config = dict(
    num_hidden_layers=12,
    hidden_size=384,
    n_experts=256,
    experts_per_token=8,
    d_expert=96,
    d_shared_expert=0,
    hidden_act='swiglu',
    moe_layers=[1, 2, 3, 4, 5, 6, 7, 8, 9, 10, 11],
    router_score='softmax',
    normalize_top_k=True,
    routed_scale=2.5,
    balance_loss=0.0055,
    balance_bias=False,
    router_z_loss=0.001,
    init_std_router=0.0392,
    lr_router=0.0018,
    num_attention_heads=4,
    num_key_value_heads=2,
    head_dim=64,
    vocab_size=50257,
    norm='rmsnorm',
    norm_place='pre',
    norm_eps=1e-06,
    positions='rope',
    rope_theta=10000.0,
    rope_fraction=1.0,
    qk_norm=True,
    attn_scale=0.125,
    tie_word_embeddings=True,
    parallel_block=True,
    init='normal',
    init_std_qkv=0.0186,
    init_std_o=0.0,
    init_std_up=0.0186,
    init_std_down=0.0,
    optimizer='adamw',
    learning_rate=0.00127,
    beta1=0.9,
    beta2=0.95,
    weight_decay=0.14,
    lr_head=0.014,
    max_grad_norm=1.0,
    warmup_steps=238,
    schedule='wsd',
    decay_fraction=0.841,
    decay_shape='pow',
    final_lr_fraction=0.0,
    batch_tokens=262144,
    max_seq_len=512,
    doc_mask=True,
    train_tokens=2061000000,
    max_steps=7863,
    dataset='wikipedia_en',
)
Below are experts of layer 4 (counted from 0) of a mixture-of-experts language model. Rows are named router (the router's row for the expert), gate (a neuron's input weights, with its number), up (a neuron's input weights, with its number) and show model dimensions 288-383. Each number is 128 + 24 x the weight over its row's rms, rounded and kept within 0 to 255. Numbers have three digits each.
Before each expert's rows: a language model's description of what the expert responds to. This comes from a sample of Wikipedia text that the model never trained on.

# expert 54
What it handles: Quantifiers, intensifiers and complement words in explanatory prose, such as that the, some, most, very, too, relatively, either.
router:171124117144129155128137128147157106149113115118160137127149148102174148111152136097111129124129129107143100096142099142104157153140099109109146147134152117154106145156156139074109153119124156152165136133137140125115163078152143146090105121155146156088112144144129158153147137109111119158
gate0:136109081125147116126122130129092100144136142087103117128134133125080146166117127124149145117134117171151126118113170098113128142161087133137104131111143149097120116177118166143112144122193095139140104153146090114140090102108108114142170132111161121118139124102115139102118139100124156149
up0:131107136137126112128124103127118135129159117121142129146136142129124156120127118132132128123137179156193119147132140120121141116198125145103130085147120147107097135180161134179115121142138118145138140146163137150156105158150110135073100125139101139098104088123136170129063129131165139128
gate1:113148101154136185146162143123095142144155095103137128130129142159165127114147115121106110130132124099128133132137192101118139113128103107097100124120100118104147131139102101101112130151154103139132130162099118066109156107118132107156096111103131108139164079146128120142146150191080111153
up1:155105122139109132115130138115098151101115166113136153167155125152135142153122124116147154150165115133092141112115145153125127121091104121124128127090129142123124129106163089080075098113156127113103098129104126090148126182121106124133136105138099150168172132137137085128115128126131159114
gate2:110064152084130158122118102127108154142133088141146142129157165115100171128145156093139110112133133134092144172087137093162101137094166139148126102109153150089150108122128145169152123092121099157158122146081138145139099150122108151097136113120092130141083117107137153166099126153111119101
up2:085095125079135174144100159145090145156148142143147121117161141125103137117122144064139114130097141121111150111071126104151126115106155127128157097148131163150177095123129140173116087090122068178160138135086132139144130150129139145145134113083064173105117090113125114147118133150117142079
gate3:159095125137126128110131127127153130190135109187172117132148138109129139135139079133069142080140105124088094135094120123109103194162095116117155088128107112068099115173149171129097151145072144129064140132166141131145109105130107117101138095140150106126137099151090120148095149119119082132
up3:158124104136117104118143133129127147120155144182136102080111146098175096156117105107111141104137163148168132122105120113125132115136118135132120132122132156102126128121146114098113124160113110104157103152151103106135156090128170143141141146135084146113154126090130137133108147145162058123
gate4:143125151105100105130156169147149175144146097138120121058144121116128086106139088138094143133116149123159107121125112137114100146189131118108111149150110159149124142161134133114116118104119147089158132093137134128134153125098141143131103106135161124162126135156118146146160118126132122154
up4:159142159100122124151096127163110102131127166071138170183167140124158125122140157155109115118139093090041089114129161182095137118121167120141147127170145092139106125125144115111096129131129131119122126080159157133097105126121131113081161140148116149142108124081113164116161147106124108123
gate5:165112143111109119121144132131120091099060161128135152135129106125127144128117167080151148115121134091127142106092123129094157115119125138167135161122132131160115128102137116152132092103113147154129127129135157102110141126125106121108099104130104150122138126125143114148170140132139095131
up5:175110119112122124128130130107090121129068118121141146147143125149117136137104158086120128117124117135091188121089165143107122069127117122141149128136090153108134122123093116117137137106134130132148110132127157100116156138105120121131122107146078128152118102076161108131127143110127122104
gate6:086105113124115161117160122138161124112135154128163159150129111094147086120109102096109130140115091115156096151094114123193125164110129152150153149102151143127125128125111115113139116133131142103129187136067112123088151109100124164093115103133115126151116165166079132121101122158177059136
up6:110123171098130175121137102132130121164094116118105129145099148151139116121145088123147119145093132117160157125162086124088171128140137131110135127102126090149189147115100125114118175119108116126130113131154147113109127146147128156105073144144144103125119107122082147127063131133156137091
gate7:134120108093167129159180124144178080146120121147131119119139129112143099119128100099104076156111124123131109112144140177105145142164169139098102135143140131159122109107118161105086131138070122116120101113126106088100145128169187136100103139157124147124103122120101155149160145182121105129
up7:139142137065131107111132181161128111077176131120107110106078105117132118139140100106147154093169157111132126105214149119125124129140120114095079121128155122121135121112121078092144163144159142136169138125157109151172091071110134082136125152144132140141108111152137176148148131115107148113
gate8:176175129193118124138147150105155125115092096148114148107153124104134125142120151118091159098142126122121146164066119120144162109117115166127132121143096147155158110114127117112136071120125135131082143119121127159110106146151160142153151132114147179165121071099156121078131124120138152122
up8:126101126155138126147091114087140130153166119153120104187127147164079191113167195122118112167086135141144143163170146147153114152166174135127089140106115151132152174171110116108154146115131097140127134147138143100143132145162130117175161132129161135167132162150111142116120128109105108140
gate9:132114161115113125103147141157153167159166117077142096094148106098138081148112104119117162159127144107132058113127163164158122171170074151125104164168117121187098125107166129130091113156124114079130168112114126131122142139127117115111099111100144142131117141129155072138083119136126133098
up9:103129159088148141138120179098096143138124105177186114150119163137118149126153153150099133135129117135138137144124164125113178098172143071129156122144166131092128135134107094108160163129105188124130135126161115145126125097155139143104120109120162184110099098126088105137159130139134106125
gate10:143123127169129108131162150144163177138150170159184117116152093138152089151116147146107147101131113139151129136120160107150181129106097131167128117162149112177110094129127097112101160167132107085130132104124144118157139090118139158118159125176159156169130097107096123120117115136138105150
up10:157139203104133114135117141117126128083105137099114122098132111134128109162127125143090126104105192147133123136158084129102157147142133075175139123134144153134119134131104109126175151122164140143122131078186156161132121116123122119106157130147146161127090096115175140150136096112135171143
gate11:172133124170118136135141085113065121141131119122119135099102115115108144113161104146131141102113109116122108185114087148140133111144145102167100132119124147112147130138190146180141135102145074114134132168075101107120149077135109097154148115157125096123114138134089144163086131165113110152
up11:115112127136129094130091161108083102121183156138176122143145128174088091137124151144122096154115130164102137141165108120129118122109175119137161143138115112136121120140097108098120151147085141134070109086144141142090136121106141122132173117111129134100123150128105140095144094113166176137
gate12:101166166138126069131122132126131141148150131148099118129101131092122120161160106173118140098112186089115185116115132142166115150171127126138098142130136109118116140140148162074112179130141099151108130133119150157131152093138121137141169118088109144143148082112129145141129178089093111146
up12:129112151171119117131062105134136120122156064110076145194137131158089156128106113162110124157086156137137139129116114132149065149124169093129123145123148146105134134166149117104136167159123101162091125139109148118129148098144156123111139100099158070116109137130090142084136160123102131161
gate13:102149138141135139154114121116182116109102140150167134084128081125177137154140127115127147148134135072148148155102142139128097169076128117170148109114126102090146121110152126141162091110130119142158146120110135148121145116125101182119141118104143101117117130106143119139107139122114101125
up13:094127135110118150120150116165128081131110133138118131171129172111113147107113117108197155133123120140145087148135143140126113141124183097141136141130100118113155163140126126102164158124167106110134101130181145111130147099090123123088117148158129094150103126121129148108116159135150119121
gate14:118126127130155100099127164085134114093169196139171093127135140148099161118132153116179107144123130147124141157130119082106114087123140116102112099132120133171125129124143046145179150150152121128120134136146178126120115116125134146117131164155086122133144107132161157147072073154116156136
up14:184114118131130127116140126131156133140145096109104138121111149139192074115136148164154137133118161144143119142077133155148102187147114172116113113149096150117136125146155087145104112137159128148125087115150149146122105159121141121119171188107158075170146120133067133133161126157146141151
gate15:112181131153137125106137115141187143128138147139111126145142111113171108139149112139114129128138109132131113143113116139116170125096107116148130108121140144099125113132102121114113153091095111102116131110122119113089132165112162115172098154113075179085129134131116114106138155146151114104
up15:124139071094165131109127145170106137168123124130133130103140107117153108120114145107137145105132102152077088140086149093143134117087073130100107090143138133137135141119114125134114097161106091072161143144075123114118055150125137118189161099092098159135144073140132091090113129132181162139
gate16:110151138110121125114108129131123142155116041151138138154183112144124107115151111136125116154093169131130124108133144145133090127153119101140117125113118118077145153121133142105111104114139121158105089169150177124100148090087105138082131114141168119179111148117116116094137144131066138139
up16:148157141114131148169132131081139176091108144131119132158122147107119129096121113109120138126117095118094143128121131104138141106112118158103133122142143089173109128152094177125152119139137151116105165125122156127144077093130119121137129129144111152097090112104140115136169107132144134125
gate17:154114120101137112116097086106178145126126100126099148125172112097122148133120071081143143119128135133129127151085108126153120116144091154116118135122087149154142126116144118139146120084164136108116120119104103135111113097120110093140115117115125140139104125173103159092109139150137115095
up17:114123120065140137114180108103156115100160153102101146162143136095121161118119104090082144097151112142142133103146175151156124114136131158123079143141107130124138121138141168100140105116163096165133127078097135154144141088155119117183098090141167150121119096161106101132115144103121139172
gate18:133136116116127110162139129129098132151182147125091123103056152146094119146162149113127157096104119193127132122145129096096142053144092142109134159120139130131122121155122119131135163131145163111142117122139136134146082071140126117167165077098146126155116110106084128117138103124159126103
up18:141147160157167115111120129145179108128130146135102146117148136116182172117114088145132116157122117098114137146167100127152112158137142135100124173122129121087148136142085125129158090129148110138101167129134148152136116128171156123146147187127149162128130087127120112127100090117140120078
gate19:178125142109114150091133169113139103131142090146124128140107126108136152114136094139113141144131120107188156079145105108074137128180066094143107135152135101130142146185157118118062150134131151143121129104113113154118127095132116083102132139168156123126158098158113191141121115137151109115
up19:148142095151142123153143121163150131115094092126063150101107139100120115120130159103090152127142103089145104157122155129182104154099100105148173131112111105152123140115122096122133171141108079119140120152165165108148118091146137154118123117089113115098100106131142095145144116113105155098
gate20:135131127106106167127151120135081099104099174117156155136099130150166145132122156096118127132177130149113110113159121185090128139130138109121161151134123158141142166129141140131159091102140109105133127129157122098128103186153154163073111138150077134115137146119142140095120150132157112139
up20:126140143099121106119135111137084142186124105150102127118088172119098118135142131124149162126097138079141163122106135101141139125135107126146089104128138121090129131111155109144168144137143124117127133105161130143122138107123117136126140111119158101116082141120118140134107111141102117067
gate21:169107092124136115117086143170139103124085134099119151155142105159126131177120110123152153118134081077124099063124160122142102089113085146101179152127132097088132109103139091116111119119106139116141137103134117154110127122137146138138118124114161142106114085129126118119121140107144153131
up21:139111137120141112163109109146144102133082175077096101151149124164150127158129107148116143147119153109150123081095160124117139130129091149134121132125107117108128099087142146119128125082081146140123107120123153141116119107151116123128129112125172079105138099094112150132096130125134168119

# expert 56
What it handles: Forms of have (had, has, had been) and clause connectors like , which, , but, , who, and closing parentheses after names or years.
router:163138120121134161144159162138148122131107113108154140102133127101150126130145152082102093137108100122108110099137102159129167138166111130111131164147156106172126139147141124065098157133135156149153159142144132111119151096153131131095116116124140156100103125142122142167162140123114128143
gate0:125126113148130097112095143153135109168097118109177108102140129139156135113137127157174126117112165084184109133159081170099088133115087103114146133149203133135155139134101105156116107085112178139137118132143161133109138081160118133150100147163129085130139120173098138138126085094165082152
up0:087166095091118111133140128152091136136173146104123130165128151143127143138143139111133097160102116122140124122150141148097154106137112115113105086099105103088094143149170148139137205112159093126149138151133131082131099102072161132131146148158129136139127107106128176077126133096138156145
gate1:108143118128112091152101128115153141168106113127114142131155127177123140094139128137171048108115145156130164157143137132091136099115145099137130210121142081115147125130092120120129082129098102184179128074118131084113136127119124096079115120096134134160137131160167158090136139148122116088
up1:144163145126146116092158145137123115117108114095111159135099132108116111112162144103116100099128136155110114094136106145156177116113100121122115120136122119128168155115130106145177106122151154136161107154125132142110122159124150143166137142067122140112165130077171159113170106156130148174
gate2:143140109108164128111155135161145129151140121128143116103113136117157132111158114131109150160150153093125082106148161137107108135136121125090114133166135120142133148136131164153144078169134141147154123086122134149106141067141131119122083088133123178116081146126136121103124122146103113144
up2:111131117126122100119136159134075121088151174110083130108142121120155122137126115137103146144134098142143083146148107131121118077149102140111066115186115120149094107119138129087164107145156167119142122093151120118156071098102134118145144125089107170182108115126153129166163111124119101143
gate3:141121147182143111133147127147160156121149122117114151139091110109136111106136149111102145127118159123076119157162126124132102117155134168126107121119147122139154167129155097151128173159169187139166137136154131149142118138163149122157145108135127112171133105135118162148135161145110128167
up3:117138166153139108130125098157173119118148151101086187141124110139086139098132128127169138117104141146092153147150128133150130140127130112096136113090156114108129135121147127106106115156140151148084136104095140138126126155132132055073117123095135136140131117159140143133141141133105112090
gate4:162139168120130124151129147123131161148095131133161142141128161108124136103119154097115123123119126109161163134163115101077161115122145100125103090143145131134129189162141133145160155154195118151131123114173101106125135152116133184144121127144159107167106130156128136165087109149130168149
up4:141141167135145093139154149135123143098128135144151174136100123128120144105113143165101142144136076184139150143140135197087112134074150094166136112107120134133097104110124133092109109134107141090126123086087139102097178095106121113139125143120156175160123157113123143099162127150102114149
gate5:153133172124132101145108139106144126137166106131125106152097168115087133128127117130150122138098152140123124166124096144118119113154127104139105174107166146086155173160123151058114152119128114168138116117131118183093190112157166134144119124122140128115125121115140140134114151114114126141
up5:091090086105133167120153151147112093139127150134131091084116093122131109123139163095121118096183144166175128138096155109148142138126094124094159080138126142143114154133127084123131111109147146106132150162112128130136116148109148141173136135158077125173122124138120092110092111171108135102
gate6:115102138155117095156131164124128160111140106160091103091149135105075115120132122120122097140114182130135118095143121149101134111118061100122157145163096114136165149152047117123106165147152113118095129133187123129145171119162158124136129122120137123136139119160111118143095115155155148076
up6:152113114201119138126109159103176157106139146135166125137185118116078132106104131110117127117144104140115115125133161159170118157088149122155138169115106103139079148143141118112161111108147138125104106148130099140129117148135109107101153145142163117081144139152108120161084136164127128143
gate7:140108099152089167150119117146124065125084125119137127108118086121134121136116165087139107151158149099131139146097155118133139151190104130116172145119152151145112130116079136133111117111109181121121139152094133102112137121128119124105128132091157154097092118155109109113137176135117130157
up7:114176110109093128115119095160152143124086160112137140173140106112129127106153138097125142152145095091086143133119098095123143091120123100102145130109141161118106109148161153097102091140132135151103113147079103129109118124133139079181140116158129127180134135129129126109160134103141130171
gate8:144135127125116104108099180130120076106129116120101118176149131119125112102129144093076122118153119111096098124115115143127142098073147142117106132149140079116101137135145150101111134165114146173115147120096116138119109131131134112132115139165107145158134103148128121117103118070120166200
up8:110141138130099164123082137133155191122092135142140107170143196133168101135129105128164111114130159124157145136144116096100098128185150121127106164163111129146152150161110128156134127127120077120125125115157148127108123128108124168140112137107125147089094100126134137102166138118122099104
gate9:113180120097110099103112134178097144099166171154094131134126156136113152106148134102118109079115103121157119083115154131136145153114131159145143126110124127133132134108156172141070094115118122133134128130116126115121093099138141106129125156141132097121121158136088140113152114133131145115
up9:082172155117129129123129123141141154134156129111089144126103172156106142095120161159069117082132076103137167096141155097126191132159116174119136117112105121094132151127176149141112107148115095134136139125140117156108125092134135133178162163135079137119110146100056157169143091150112162125
gate10:080127096085123108156177154147161121138102143112148152150106152146168146129147120144114166130150123136105110148147129099102151169088148111125080090122069112136132147127145128148175174104119125124117138167141108133149123205118135115168105139131136112135154128155090112142111120101117182136
up10:108123119121104154126123124160159115128047121114153139165109124128160133128160157146122125116152108144129119164176121137129106125089211088127142151124152128155081125111107136121143109121064132101141132102092097161090128119166086131158118135147081079120131146108122118098159098138113164098
gate11:125098164131150137112117103136099092143094133150155156110133146114117096125143099166157195091128174137138144159145099129102108145123134113154190126090124102124136184125136122158133186074101155130122136121155131146099163118190111082070142106103158124128144166192139108167114116089131101142
up11:123090153138148083086154152111101071127128124173154135042110140079111169139124140136140150090160121131124112129131145147106146087107125148131116161128138134174150149107110135105139130117123153090171135117111148109137130156132112104115128162122133148132113148133139106131165113126159099099
gate12:140114125114129162118091102131117130113125186079158126126115114126123118111100103129121155106139103156149122144135163154173109120106129126121140142122124151129130123125200133038136097108142146111164138174096099105120141133142120101190140099149122119123133137106115125108134144079159114163
up12:134110141085137116118109134109089097170082111119164130137124166166175136133174088124117167053127141167107130159145142169133115148094179141130089153124098106157160155137146116145116126100150120058123116144146138101118157124114148119174125146123144152141129127162189124139106115151141104071
gate13:126107128092125140107085142120125135155193128113116109111109126097149112129116094133113129146122147110142102123152116104130127119128174120148082144157155098117152155118131114121125111158159068187131152184150130146133107117112144156176110131149117149151173121162137136108113121142096115128
up13:139135096125135090129188103129089129103126160124121160135082139128113116136130123159146135121139147135123186088154121145104134097106140139154085161154103203156153142134087094093081139143113100066135136132125100103122150121125147178168108123137157133141139149131116144115155109125145125150
gate14:112126165137120143144124111122136143129129126175140106133148163115100108102106128096141118136123105114152123123107094089119091128159137113146139158132147136102164131113125083115096184143098170147140111126148110135123100119105128096126114109083188109067137123111162147106129147110100149089
up14:147151135140137094146105121110100098089134085079100130146107113124136145129112156131157121161110133147194163140119140143162159156123161129089171090145113108125100144135159147042137119126151083152139143122117125171133142123152121135080149155151066090131116127118113132167131119110144095173
gate15:133132092093141132096142140151106126114177163128093113123126134130131154125140104137127154123105155123206113121144119119134080133144087137108130150164136169125132137137142108157121066121131115109142133109126128115105138163117146161118118131108187119125162159148159132096132087141130105116
up15:160122093150133140105109106116152094159097163117137163129128090100113088125131106110100157127135134138122117147075129150169107097150122162149157164125087125174085131101095123148137154119132118105104112149157141177166053119150143077151131127064135109093161104142100106099119152097115151170
gate16:154092132136135135143143153111129150175140130110153130136094138090117136134165117108107171177109091097096130133079118108124165068162091120105118127133101108105144134125100119143128094166129093103128122094106115133162137088147181132132137133117142177150079140134119116146142124161114089129
up16:116190123137142106105096112123144100118144124148126130125183114149166112121113122120132115088147169179150132150205148144121107139149134132144135130142107147133159148129165132100107155124066165148127116180161114175089104155107100110141110118133114093124157125136168130109133139105146122143
gate17:160147119151136105088123110141108132158145139147117116105139087122136097128113123148184139161138127137164112127098128152110101145099119124128193109110129114119119126123133122091157080144124143105136110144095108156119123163136086129121146099116084095140117151103120123130126093141121075141
up17:125130122165127106134112103114157129164120136182107099101196116129125111129120157117146156149146096109122105057156150132124105164127134131144132153155126100156142162118090115114143129155120143153155119153127139157128148163104157138106182144106119146116113101097162132100100193188140095100
gate18:109129134141118150100099130173132116155136164099124109140119133158125126117127138164102136148144128097117084109122126134135118133107136130137147141092134139117141142143114171146141094080116145123107141153117117138114119095135111138147067138116125110102138154146096123102109127106129139135
up18:090140177071133131086084176169105123138147159078144184142097131151132145114136078136140119152130138120115124141124125155102145150121081132096147073125125133081121100134100114093176101137114138131130143101075150127120150139111121138136098108141122113150122141125117149110146081125121161121
gate19:097161123110110136143140129141114133117108162080145117153119110158137119132105169104133118123144103094121098109158112152142166125114129134116136103128180108070135123142143129133146137125130149157128150156108110158099129135121173117124138077108108142078151143083196132133131140097118169141
up19:107120113130139063147111142125136135137148184101110088112123136109149120139130086127155095146138105133077085132158107144094119149146104158114127141142096131167130123117129120107182112136124111084078132173106127117112107151140148161141148131102140118161095106107102109138134143136128129090
gate20:120161142118119091122160152139127071109114090109155114184149122158122146098139152099116118137148164096146148118135108129126132157117131111094147119115125097135160204141135101117137125129123090102138129118112141135114127129137149143137107128116109129105103080134148105113095109107119120153
up20:166069171148127130076137120106118100148166112131094120110129142119154121129118117120146112110132103127115099188097149140138141147111112140128112164134157142117155114161146137084162100130123123172171137117097128092135176084118156093079141141117122175137107123066148139123162122154120125090
gate21:130079071105142157117128166110185141119148075171134146101159154161108118125134144136086117126113105121119174175142122149125131200071121123147127126133087088094132131134101129112153147132163119196174138177094129105109116139111154100158119132145068149147148116128104119149120131125123164145
up21:137139146101120103117148109145098160108081147164092165141113112131130119138078145103166152115109141140149089131125155128128143098102107100139103173161165121077116111092129120113134118122137164165071139128139117148121143115134141117144150108130113122182080128093152117116165111138150109134

# expert 39
What it handles: Ordinals and sequence words like first, second, third, later, then, another, often after numbers, such as "two thirds", "30 seconds".
router:145124127119141153141111131154150110136101095109165133105159155114139145102144144116112104127107124105137099102142092151125155163154098113131131173166154095154143146169169148101122155122148141137134153146128147091080140098148148151091109112133151124113084131138117137154128141143121114155
gate0:148119130118134116091142107108088085116132114113094135094118140120123109087097128161105107137154098149208095127190123116099115170124151103121134118093120079079136143135131145108137096186104136138170099153119112127105117108137152124126132148167169108100158122116105117108115137169133157152
up0:175174128119132096142166124129095063099119115128103077148176096120148153092119107120121142133101125129122165121102111161109090132137128129124097154116078075135152146083172157124133113132107145146164145178129115149128167088128136121126102109085092074128136133129125106186131096057134148121
gate1:149107122143135125121123155115141139161138144101145125121143159148145116116130114152148161143120144159133116152096134099143147105078142116105128124145106141110065140148162092147193127126169127103183148132156138094139115166109155143149147141129082112145099113132115162113109102107097135162
up1:154113112160141120129111122149151118118136135117169120094122065129142121138129103093089138140105155131172123174117143133119138153136124129122141151094129165134116122124114144128097124097126103126156116142086085169143141153137132138136118127128128138150152134140118160138115117109112085149
gate2:142158156114103117095135131103168155081138143100103089150167178111151117117123117113134105136140126102130139120163118093102129170133118158122149137121145145096138141107138121106122164114143135124116140140127144092115134100136127135166110097181100168110116107114150126123103164140096144138
up2:119134150143083140097125114111161119099149127108110130147138166106154126118138110103128091162177144126137162146143131111148101172114128141123138122147134131106157155129119128110130130165110108108119133125111122105089172115120151130157131125153084174105114125104138102111085171159146150144
gate3:119118142117153165135129121111118117121097044122136141118132121108148107153144107114098099155105157147116147131131100150153097107118131108134113165097112115117162149155150138128134162124177125131160145152135146133132141152068136086154184120158168121129128101133120131192122140175085165104
up3:148121141177106106116096073156109117123132097112124086173115122140142108110156091128128152129123147122133165154106089105096147115129110125164165172098171145107145140127102140123167151097144157163146105107141114137103130144116155090157153135132130125104154162120099086088128149158125136146
gate4:112124139131127119137155118198139134103144128117108119103163122118122133115121146143189108139133111107103130101134148122109142118124128119140186135124147103145141119119101134143116129139123131115148138137077182097093097136145116139079130101087175124096123135137138098133136126126133106143
up4:173067114072075109105172094137147142160107138148102120118159118138090084135109128149154103121136133114100124113110136147118121143095157153165134119123142139147119086084107119146158097118123144118132116137121165086122141142132169131070140114118160107101134158089166099144067094153149079131
gate5:127120104136118140120147130119111110166123155127160125126124121141118139130135179143051160128103123129114128143121168130106155128138103115130151123107175149111123134148099144145135115126098138115125146147108102098106092153109127121124108111103109124148114181150171127140112136085144128128
up5:151176123117157166137137119185117155126147170133098124121097090134113164113133092120105139103124117110131135126086150137143117085112156109099162136133149120135113103078117118109131096151175085144132167148117162143101155140131117158156129098135125106126112148136124144116144131147136117166
gate6:132177152114155130142130141117131084151119154138134113080110129096135134103127100126146099096123101148124117156119137139147120146149092157115117080179112157129123113110135133149077081095141099091125127144119114143113090146146125114106129140101086135104178136123120085094131127095145132144
up6:152145123165127187162134127154140112102131118141129125128134131158144188131118159114142111133136090121142130108109124115138082120111097047132127126130169136131135155137125129102133218160097128133119158105162113123093166110117139137142109093150149100145098137139137147162138150158136132128
gate7:151103147150130155141142145069127123157162124205157135110152144124111110158135103143112097150144128137096169138127114110156140120136149156097101175103140132128152138144128118100108143146101119106148180098139103132120158072127154096110134161112195152147120134127148113135160108121109140094
up7:147130122142133153113155128142184127135146138128151077107136108156131113139125156130142117123134132125106160157167133101152115121151116118099134147134138184165071168134121169134145091127140109106158158114086147129116147113109142103084135154101163119119151158168126133157137090100096140143
gate8:074123089116149165107120153147127103134100158094106121148060159092115133139132142089106118133139143042206141125150142145120163122105144138150151164169111101090110135162099103105130150092150128130101131135146089131123157124134155164159101135152098089162146157143157121122096145085159136159
up8:123097177145127119139149125113145178175153128158141128110152135128089130117144125132151075149095144129091130128109124135129097113134129108138129139119109185099170138179126146110165141166136097110076126111154135126105134153141156114116117118066110099131118123105126142144103157130122133114
gate9:116109112154148114122132099114120135088143142113111082141129103077125128096156163095147098148126121175174125126139131129145119148137108093116126107109110131145128160124107144105147105108159123140129124130086146084147137105147158120116162112136131111089100135128113166127132146126154077154
up9:117159133156135132144141113145147148146070097107145139172133135186149132112128176178149141126103098074123110107150137119144112145105172151101103166150127092101086135135122104110162147168115126187107100115123165123129116164109134162134115139152117085099116114108100136141113115104153128135
gate10:089179173088144119122169122180136142105130114130079134117110142141112201094136109151155137123114142116147104163130124119106151119098162138133140109136123111121159122145164109135120101147138125165144084060104155136122130110125128154135124176140146122137135124097098133107121153161135157115
up10:157127108191122152145142131137117114093126122135147124124132119123106107124143147132114127070107113160165186119110165133133058091171105143171124126143113138124144153113138195133124186128125109152116149122142154127129113092158161141082144105092164126106143141171151121127125135097136131117
gate11:096151121147125158137166130140156084151173129109141164136111154143102104119128194130143121115099122113111145129106135160118120150139130150098100089138099120124151129122124162142120143113120150133103150135114134135153127134149159146165152108141096128184129102157133164135118151130107152126
up11:136135114115159102089120121115104141103057186172121131136134139152129166124091131134127163151145131105145140119101173123118151127111139137156160145097100137127103148134130145131107090085138134139155158181089121128114151115151087141130108144137091095136126117098146092111161086108091093134
gate12:111137143156131055158139148169107143126116097098156101139140154085146149078147106183134139116132100096118120122126120119138173142159074158166123123117194099107159140139136099145077048144141137120108184106105133122112149132143098113117165156100180135142150153128134161134152073138094126106
up12:147125120131146160098104113094134086150117103116123134064107127104114097134131139123107105198119179126083137133121152145101117162108163111101124114112112173135106132112150119101111172138164154148105114180156138119194141130121159125175086139138113150103137155143103121132143132130094094145
gate13:085160114094109140145127142133140153120113142155120141122124112101128141147128123092092112101036170130143102086174109150143136127079127172154150101108109152108178168121097093114155164087130126134134083141128102135117087203122132120145109115132088140146120126142154134181103164136130145084
up13:101140131156063123131078112120118160137123132109110132131153116130126122125148174164099163092081108078151089115141137143122127113106129164137182065127104101102132096098149133115172139100119118128121079151126076157083077119151085080162063107132155147149118159124134114110118163079124121139
gate14:104144098149125104084146117161086093105127139126134168135152166119142107136152137135120116101120115155078099156164126112113148124141070165116156067153106118145161081118120143124055096160080136160177135105165116135128114168121171114093088136124133164138170143134194136092138143115127108170
up14:109127125110148127102150134076142125098165153131131186164130164108124149104138132134131076134121110115095100163104083129123147103122113140113108113174125166105171124144133152161079137130104127119186156116122140126145117189126161126095061145132129170146133125161104143094146134139116143152
gate15:099124164122108127149108116157152138140136112083120169126135123114112134129142117130135119103148134127097149133115180135126140104146141142105125101164141154145105166176116123154123068114135158151104165120124146113150131165122140113149131125102112129125111126152072156121117129122097122146
up15:136153141120124171132138153160146142129142104125143131105123125154117131160111139098141089121162108169100119159116134129168095102139117178117097149120145144147081152149128145141100095122126142132134145067082097072193100083081135150138119108139148124091107117105129160130129121117102107122
gate16:107183140112162113131129126097096115091138160139109103141102127092106121122091145143127119143126131088141126160166064105127086124116188116109107121146142132144185119160140107126143100141134145151160134111076104151131147183113125115144128143172106122145098102111154137114162150173152168108
up16:175073121121139102122146163138151184116116117191137134139125135112137103123105101101083138143116102122089154090117139145131173108118119116155069115122116133138101107102152149108141180120133148122125141153085115141125118107109150173118170160111181118114165137103149124212128126127098138147
gate17:099103139122127122204127162164185166134154098128119082104108120153134111123155144141116130112115131112144113141179102139123151136154138103099110103119138074101106139141153103120169129157154149138137132166129143133099104172106105172143108101150123137157081162114103094180114110110091106138
up17:149141133149092142103145087131135131117091142138112186166149121139135167108130105154099133116140131175117144159062127153110158091060152068129200101100174120067156097128136150134139138154098140146152119118137118125117122125128151105134102135113099134146115137114138138125150155118176117161
gate18:124137117127094181118189095174149134067124136107111144153125118107128115114136168108127119129176123141125087107184136114148129151138123165113162109151102100125131136116151146103088168160128104147105120137147117144129075138111121157144162112120162119108147121124146152140135146140105128148
up18:175124099121133091137119122145143152101196144150156141139131099126097106119148184163159114141111111135099138127119132097112145129173099120093140097092162098157131138124154144149102120111124121111135112115109138164149085126133148126110165128083134125101138134141148166117137137116090103123
gate19:120144071099117200134135160116117107145148147093139189124125164108120151116140118076126143158112160142108111142137098138131127121088131080153098119130143125131145148110109171135161118088157115124120151123122161114163161114118127144146127132127129161170113102159119154089121134111105121083
up19:159171093129135122141124115138121162102065140132124164151118106134145171126115144111118154127146116104141177120114143143094134133109133158156129125063138122144147113115097133117133095129128100135115115142111180140132094108152116148162079113127161109154141156091101093102133117095089105132
gate20:136158115105177174101141156132155104141125140129102113134113155124142134123153139082132062165119125124110161135162147126122116147142132143106129086150141154145138148143097186106119127197121088100125125122148159115118115151139147113116136078111160109108094130131123151140119099159126163089
up20:140069115140128139092127130072102087128120136166152134120052151123120138115144133130157141083124104133157083140114159112124160154146119133128148062152130141120155092156084140138127146093141143140138102121108097145086121068167163141090107108122132150167094146123160142098135114102147133154
gate21:136154132148096150157164126107128127166134080111109126142108157150119127151129132135100129156142124099155141165117109113122121138160119143131159127124141130122130118179117160134136169152080171120171160137137118129123131099193175129178129131163132123142108114157157181158100124167130146120
up21:127119130129155100132119123106123160140147144115136151072108138101161145123144119098109096138107135102154170098155128129130114147139130130122119160168136110153120136102101101156155129095125129131116118135129168138176169164115142144158121132143112132134139116152104151167106111162147106169